{
  "num_hidden_layers": 9,
  "hidden_size": 224,
  "router_score": "softmax",
  "positions": "learned",
  "attn_scale": 0.125,
  "learning_rate": 0.0141,
  "decay_shape": "cos",
  "max_steps": 5018
}
Below are experts of layer 3 (counted from 0) of a mixture-of-experts language model. Rows are named router (the router's row for the expert), gate (a neuron's input weights, with its number), up (a neuron's input weights, with its number), down (a neuron's output weights, with its number) and show model dimensions 0-223. Each number is 128 + 24 x the weight over its row's rms, rounded and kept within 0 to 255. Numbers have three digits each.
Before each expert's rows: "comes before" lists some tokens at least twice as common just after its tokens as in all text; "mostly gets" lists some tokens that are sent to it at least half of the time. This comes from a sample of Wikipedia text that the model never trained on. Tokens count by the router's weight.

# expert 11
comes before: ":", "\n", "–", ",", ")\n", ")"
mostly gets: " Died", " Born", " Phylum", " born", "–present", " =\n\n"
router:116148127143185120125122108140125177123100126149147088090142074106125138134089144137104123133159138133139152080065109139155070107123125106073141126128128128119122135157109117111157139144137101133121101176131142103133102110112122084058149137101128153116104114163193116141154104137123132124143134156123146121175125114131157130158126121116109145144121126112102151134099177148123136108141110154205139135136112112123096142121121123126152130119094165140116082147149143148127142117110124081111133082143136121080164097147113123124111103112149110119140167171120134111157136098086135087137103140154146127116120135142161180152107105150139103144146124151077148142126074148125145120157
gate12:114126153112127187131122148140154121127089133183115123165123125124143122165171145130130132168130093090117112144139182161101081119101105140121112151176117134089129135074111141102139155113128106115104163126128129162097120126126151174109134113115145136150135066116099126118139112109146125152145126098118091131112105169138095131129117110143142139099160154168085123123121173127130143180178109158157148147134155116110119143121147129139094199133105133130120115147064115143131135135107126153118140074140095087114114116117096156147144102173146087095117099118121090146127108127137138164078117130101143136130132150179146139134083142128137124135114145084111090148150118142120131125106
up12:111124133141129118157160102147123135115144166076145124118118140148121145133099135161088095155118179132158075139102116107125134143147146140128113086106136159153096132162115130123153117142135153086189101108147124119105116147153124137151131152099134115136195078100101126105120143125131136140149122117161102110098118099155161153137131133137172126146156113114166098133098093149156102100151176118134151122139075148137132098108094150097138124087083132146150127150121094105153160136122087132110100145104132127119127131113132155108121103110131142160067110129114122113129163139121111094092175156167135175139127123193136112150134151165166141100124119131171155106129082125154109121151
down12:166133086170138099199148163129130068141123133131116122090113151105074128148145102145113153164136148145148123118118149121107174125165121129102121122120099140114125145142111108111124100105129129113117126074145110128173136126099136123104123174098138125131156121095162081107129101127132092141099143124110091132099129122144125161143087129107212111161133106122113115137111111112134126114145093100166139142124111170163146119151148077093072116128125121134143150105132158150131169156122105185064137152089117117105113125131166137121092111118171102144109170144117144144141138097170152090145159131127124120133115124121150163123151166123114133126123137110131128110146150124121097142170
gate13:128135114158087110156160092142147125143126111124125157162130106133128133144130091159134161129127145132134129101151128111146140126084143109120146142132112153098147124139121116108079094115126139128116139115097136101141104141123125097125143171133138131110149089132111133115100102128108128130105122107130145154211110117142132102080137134146132059133069123114133144080073087148129097139130130126157152111150151118145134138159106155168148105182134136144107122142122147080157131129164176181154123116147108091138125143119188143130104117119144127137109106149143150139106138115149160162096147115156108129103125122115124118152082097104121095180165199113093121157121172142171149164150
up13:134127146121122121172133154157161140126113108150109128093134176103160131093135153117138155160139158121107147133141141153111104136149116137095064127184126120116120131139089127128098148127111176121143149102173143171142136107134125115131091112146117150154152115107162132116141138131107128113120133157142142107122133134168159117111137101163145125115141134108104101164154147150149171135132144160125153160094101103103072121182162105127143156146144150083115092136139142134151134149061089091114109127165145178120150163115118124092136159164168158148115151103088146057136133123151087143145135135093144124120136163131087098098143168126106152106135127132102130087128139144104121158133
down13:112085139152150150101148109127117079150120128153169169081147146172173101062135135135151156137129147061139157113109098114113169125132119137097098162150110139100109156124110148171111164151166143116112165129130133146102110139096119111116132160168134110107119126125127131112115159130149115131119118128147107136105122167156147128103110089116099146129118081113134102120075131134131122111132178115133094149101124094098111109154133127206101086145136112079175129137111154137148110139133137154117100103185166144160113120169105121107134131129117126131135150128113132174106153125087123123096109120092118154112124110150112130099126132161113121124142122136139169110143162089149139133171

# expert 1
comes before: " ", " \"", " —", " The", " A", " L"
mostly gets: ":", ");", "):", " :", " ;", ";"
router:116132156130148079092101163122127098126120139131126129103154130150124133081139127107160126133097119124143060119105109149100115124169116140145112132138130127132123106165149141171128161125128105147112157117192131097093114122113173122128167176143135086151107176119184150128108110156095163101165113141062082122151134198116109127100127144172102159167120113127104107125110129129142164114120122120165143111151103122130157157137144118164098166117132129108104152140102126064153131102118121117115165098107145156138154122107157105109092147131143144159131148125117128115113141147101138080130120125102160120115121129071137112124151124121130151102137169164132120153088111101122155120133
gate13:093107157101120124124157166124138088159085094147133085121111122127123139109136137169097141132096127086136137160141101133145111141120116097141134191124131185126141144136129138121145147121153121154117165114112139081147145100139139112120172139139136165161159112143165095136128100132128095147106140162125139132143117113150140142144127129111098105148070150144113073164153145138173145119096135118118164157127148147158103148097134113115151136068161130141064121171173142122130139147104083099110126141114152135141142115108135102152113128151160105186168117089110133163104108119122121144139077081119077117137148102130103159150121104136110074130159119095129108132131111141130102152147
up13:125103128122135125106097156117147133109130133109122096150154143125090125163154148153100145076157088092096127119109142145116109113159134119135133075137122142140125130117168161148138140124130139123149064118113090124120127127162134127107083136139143170139083166165168141138085161093118139138114128141129126134109138096079104126103157109170111114154113139150137134160133128109074118194113130160130157150168151123141131132121159104138123148087100142110130141148156091119112119146125154129104073104090099102137105124101128134130097143139116145150123119161163123116143149166087122091101134126103121193117138146150147123138156158163146167145182153128159128147116125115132190173099
down13:119122175121119159122097118165145142159107078135119142099130183144122140075129163114160099174154114111109128155113158119096120118124159153124136108132132118108128129127118127123107125079127137145136134107133136177093136151124118135159170121113115152127136141110123148123087118106149116127158128154134116151170135141117128093142137191144118080131128100117083162158119149106124106115082125104155094107131152145101134128122132133116165096137096115108147094157139128129138134127123141151153113103158154117160132070100089080115189105154125141136153137144128143062144145124126182085116117144180152152099093143142077134141148118094131126141092138118103122086192141107106117124123
gate14:107070084145150128125108159112147102188162121095171122107132081151113146137126144148112122191098092131118174145164084128122121174135146098104088095136127158135127108126121161155148150143115114146135140130090111137136127110119117111113145114165087158131123159167159156109141107118116086124113109155108162140117149108119120142086138101149116116136087105132094119086081179164164115115104098144107171130087130124143153156136121164158138170120124139141144089147133107168098107132108129121122110115096112127123120128155103126098139146140158099113116150115090129124087121119111079129129100122107127166160124120145154116144113143158152096129099125156142157143097129126136172180134
up14:184106130143079102132141130098110062152148123086137077141131103140126153145131089137153133132150129161122176137159078113139110152114110181192110105091130113150110136179079150135119152131136148120147167166078103157140108116137108109126129127136107190149108088130162129145147186109118125096124151089118106145150138096118134127129131094178159176125143096157155140132110137143135098147136140097105152067134123145099122134126149110130156110113129118138137177126094136131163121160137159106161125148142133105114091135095136090114135104114125101123110131113113133119126143126155127126128139135134146154140123115108164130129164185110098115110137117152092124157129114116119164125123
down14:134151092111164130185106101116159128202134107095147101112106131115123098137158154126139137147100160125139099127123115077080130092195151109163130131120102136106144128090113144150149112144099132128122163104122110126152097140121118126134135157100137122149113144144181159135095110155121096117133139140115096144124134088159159115093131163101099170145140140071137084126111110149114182108111109153098127111120127146070143159146089108094142118159086153108104156158120150125125105141120089160132159129118129151111142127123171152101084140135158124152128153123080137146141114141102101143127102125127151136108116119164123117130137147155091098157153167162139129109119142134098096139165

# expert 8
comes before: "0", " |", "6", "4", "5", "2"
mostly gets: "201", "202", "200", "%", "000", "199"
router:095138121160153136133072103096132113136135124101169129185094182158127140120136150150156112141083114131155136173198082110159113111135132120122094114120135140126166088079088153128141150128139152108143147107100133148155138150085107177118117126125131151105169082131124115160145159117110078142090126131151118116164109085123116113130130121185153087094122136136092122111150109151128105106126120161116116115113150147151114123124123095141136137150172117163113100109174122146123103162104125108119108132112082129092132127139122104155144141099157119129093128121134125142099116125128127155137098133172128154119126089163133100138141101135162166093070093097147151110127137118132120151097
gate68:111112126156110114142134131113145149157134150136088120117077170105159138101118141153137129131098114176111118123141187128112154108164126147142135128117103080143098113121112092134160090147149101076162149116139108097164146119143134128147184115099109103113098109104152157084108124078114132110133122114111110121101118097121134127132107099153112143116157120115167135120124141152185142159098125132116160126157119118102088130110096128132143147094127108152096194126144102113157102153125128171162109134081139106125124129167132085126097148125128197186124115107139118183140129127139115132152136138096147134107152154110131151131104119139094134128064123159128142133118079164147132098138
up68:123102104143109134164145146142096119121132079151111110089164115106122100136131130148119139124132137090143147099161088125107119161100111107135140103141133090135113122134183131126150137094133137169122109118111098158179124125147192098150134156166145100121125150130131126129115110082124154090103107075140105145137134137106104122102120113085091153117115121115181167103113115169117149127147123118133116169129153132086121114155127144154092116133132102120116144148130140142161118138115156149130101120095154180108102103130172127129148111131188085135152110130122136166073112145144100097130126137106154130149127104110180098131161129153136123130088131071175161107147177128118159175140
down68:140170139150132115098105141087129126149134083123120105091100062122130134182151154114101097117136122109150121113163104138126166167129128137108132136091167106140106126129117129105141084141098136148116178128108167131148133131144153106147152162125098108101095124162117144113118115166105123130149153065097142146113143135104153134124099149103119103114133108144121155116097101125172164120136097149145131132125121099141148084090134145075170163133152160145120104120119118090135097158142165163102162107140121135108131141112129129140105151158098174122121135138183107139145131147140123142155089141148165164159124073128185135088131103091150082088101101124098134148141126128140138127146
gate69:109117122113110168111120159150118145138130133138075142129135064152121128102122140149145123113151078147134053166107134107138121164144093132120078116131117111175103142122104102135124137123117145148152159120118103144126100117142115097163084188142139144099100090086140163141128130108141137119122126113119116119166099099108129108108080117111126089073121115112080105184150147135151136160144129072093140129106137151126093158128153146128124124122123112092149151114162122140113110113109132161125150152131118189091157120129121167159100134151144084141131123125151120171116124127132115115113168139108116092117090120136129142124175139108141126131175105167127172156171149149124148110128
up69:117111147106085121099134138159117094120172140132082133125125136156115126156112127182112130106133079156126145185100137066127113137144164153130129111131115154123142119135113113121146107143108153146188141153108110146150130107140156146146155137167164129125141131147136127067098169117079131131160153135119116115116107133189145161175142099132140126123142118094086131157117163151098126106096114140075082128123162104109099104094149124159137107133144103163093104135103099129128123125163104113101169150131113145122111114163160095136186133128109139106117133121097139136131134138175079152126129162151117118132100104117141118114088093128147102172138116095119143112162086116143108157124
down69:153148147112115089174128100091115166149089122144136157160161109088146122107167148151141104134138159105149128131121105125143126114090149170107118155126123162102121091114088202165142096106142076091088112165136090122128103121166142150116140158123161132155143148143158138145146121154120077147114119106143088121094135118139119146137105122124189090119153147091130113129094071123126168113146134137098145166136119129157113100105142138100124118123124168132107131121129131118105176114135131155101169129145129088106120099077143159148130097135165118108123133106145125118165124160137143124105144117116130099143081107103130105134132147114130118137115143162193125147168104098111154103113

# expert 6
comes before: " the", " a", " his", " an", " to", " her"
mostly gets: " for", " into", " during", " with", " on", " after"
router:137097129141152151112153114120153159101125115156096134135115097124175122105177114157128125118146165140107090126108135127101119147178131138177162132159133154127107140132156122125106111138159150106113129110136128153138131137208106119092132124141114151137163113126109095088135178101132146142104129088090108129135127109161141122142127114139138144117087157091152120134155153119150156117107148145130097113121075120095124081171102138094103151136088118150122090133175105073102150165192190136159096124098122128120132129116138110129129121154084080101150109093101124113154136119153108142144114097140153108125114166107163121133118116082126130175139157140121121134141117103123115172115
gate9:130131121114085122103156150131165140114097161135161104162071108181109116108138152116173169156106128114155115130112183165153144101091131135131142153155137131153157176142128114138152161118141114126104087097100126145109107139111152119129137161105100094129140138140118125155092140119138198103123125153164140135171148150120152123114128103159112106135158142125127065167135141106097147123096099127156164106160138122133090175118144148119137095138151095121169159131104081147126132092154106133134126166166117130130132107111114159109124111153162113138165155142110124164137137090128137170094105169116150158160130122112146158109115103148135131149158107154136096120121096107116103130087
up9:130141102166102105101069103099150100116103119134135125110096148112162130137124139163126147090119126086137119100106132134119141138168111128150115112162140144100144159127107168138136141113106117127134113163146099060115120163162114114120167087142125130148112141098065113089133141119133124075154132134139150128108141166105084127149145157147127142114145126129112120102140129125147155141106154127098092117094126130118160078124129124105084133136100185141097142113183135102130154137150085087139116110136073206127148169188136123136099093110118151132113135166154124130112123138143148155152112104124079154118146144125131094124166148139077107122148135129125139148113140156126139120092
down9:105121148140157116139122108132121099091099119123176156119132140127141064158100124112130136091127092136149135130143158129083071157117078159121101137169126126129134087122137158125116103146128121126114148132124125139087136128124099101120145090151112125140104169091138125105166133113106123120125154089113132108107136093127102084123104147130106093156126113157148127122127166166130193156114169102099094124136137146117120133191140124145083144165157165088090125114107171138146118090135147122142125127144094161157090136123111169128129146112122098116105136152105073089110163155126149169159129129148136096100156149108136157172141137137123131117168157143124120142170091127143122161164
gate10:157122143115169142125118118129121107112126119124138145134073112092161121099092186112138159137137146102118113146082117099152158173127140107108118184154111105102102122141114136107169191124157117173126082132104142151103158146117147115122108109101120087129122138125126115139127157150137081127109111157128149099108167064128141119126157108108115175149118138123103113132089124143129132157102138139153128147152160114148137089095145144159135127153170155136148122132142106122140122096102153146123129108143156139148137103112118176099140091109085158163140149144144142149133138098148126134101187128123108136158158191096170150120112107085118081111132144141100169098128120115129164098147
up10:103056159132129123077150144113174119115149158139113125123152130134185147143140121075176150123069117141123117134153121109105094121151098089114070169136104154101162138097132134135117124148074114136114125118133112139092123134136078150164128130145123149134120164127129076169104108123145157125085133102145141101146096153098113183113123128119113121119173104111132119109090103125161141128150117092144134113141114141150129172151114149151144103193130147154159113107154180092124125154093121081071144112188109135126100134118146120146135105149095128117129119110126129138105107145130151136104119140145171133105119117146117133126095133122156136125177159157130138135138120141134111127112
down10:152159137134147101115098157124173195121125169106095135122120075088184105125076133148147116127086124079173137152145124159152146069130115102133112132086096130157105182127126149137091115093121092150113148136125132109126162143166126118112110156116139128115170129107125171129115138108126138135135139137158092160115073123125148100145095132104105142147108188075120091148190120116164135082134120107115135109138126141126120144109120143155137112160143128146119177104173126123117078136116068083101115138128117123167111123145124114125157147150154153139120162148124113124143141101119109155121167108147147118091133107127116134131100152125133132144122095127124144118110147157134116110139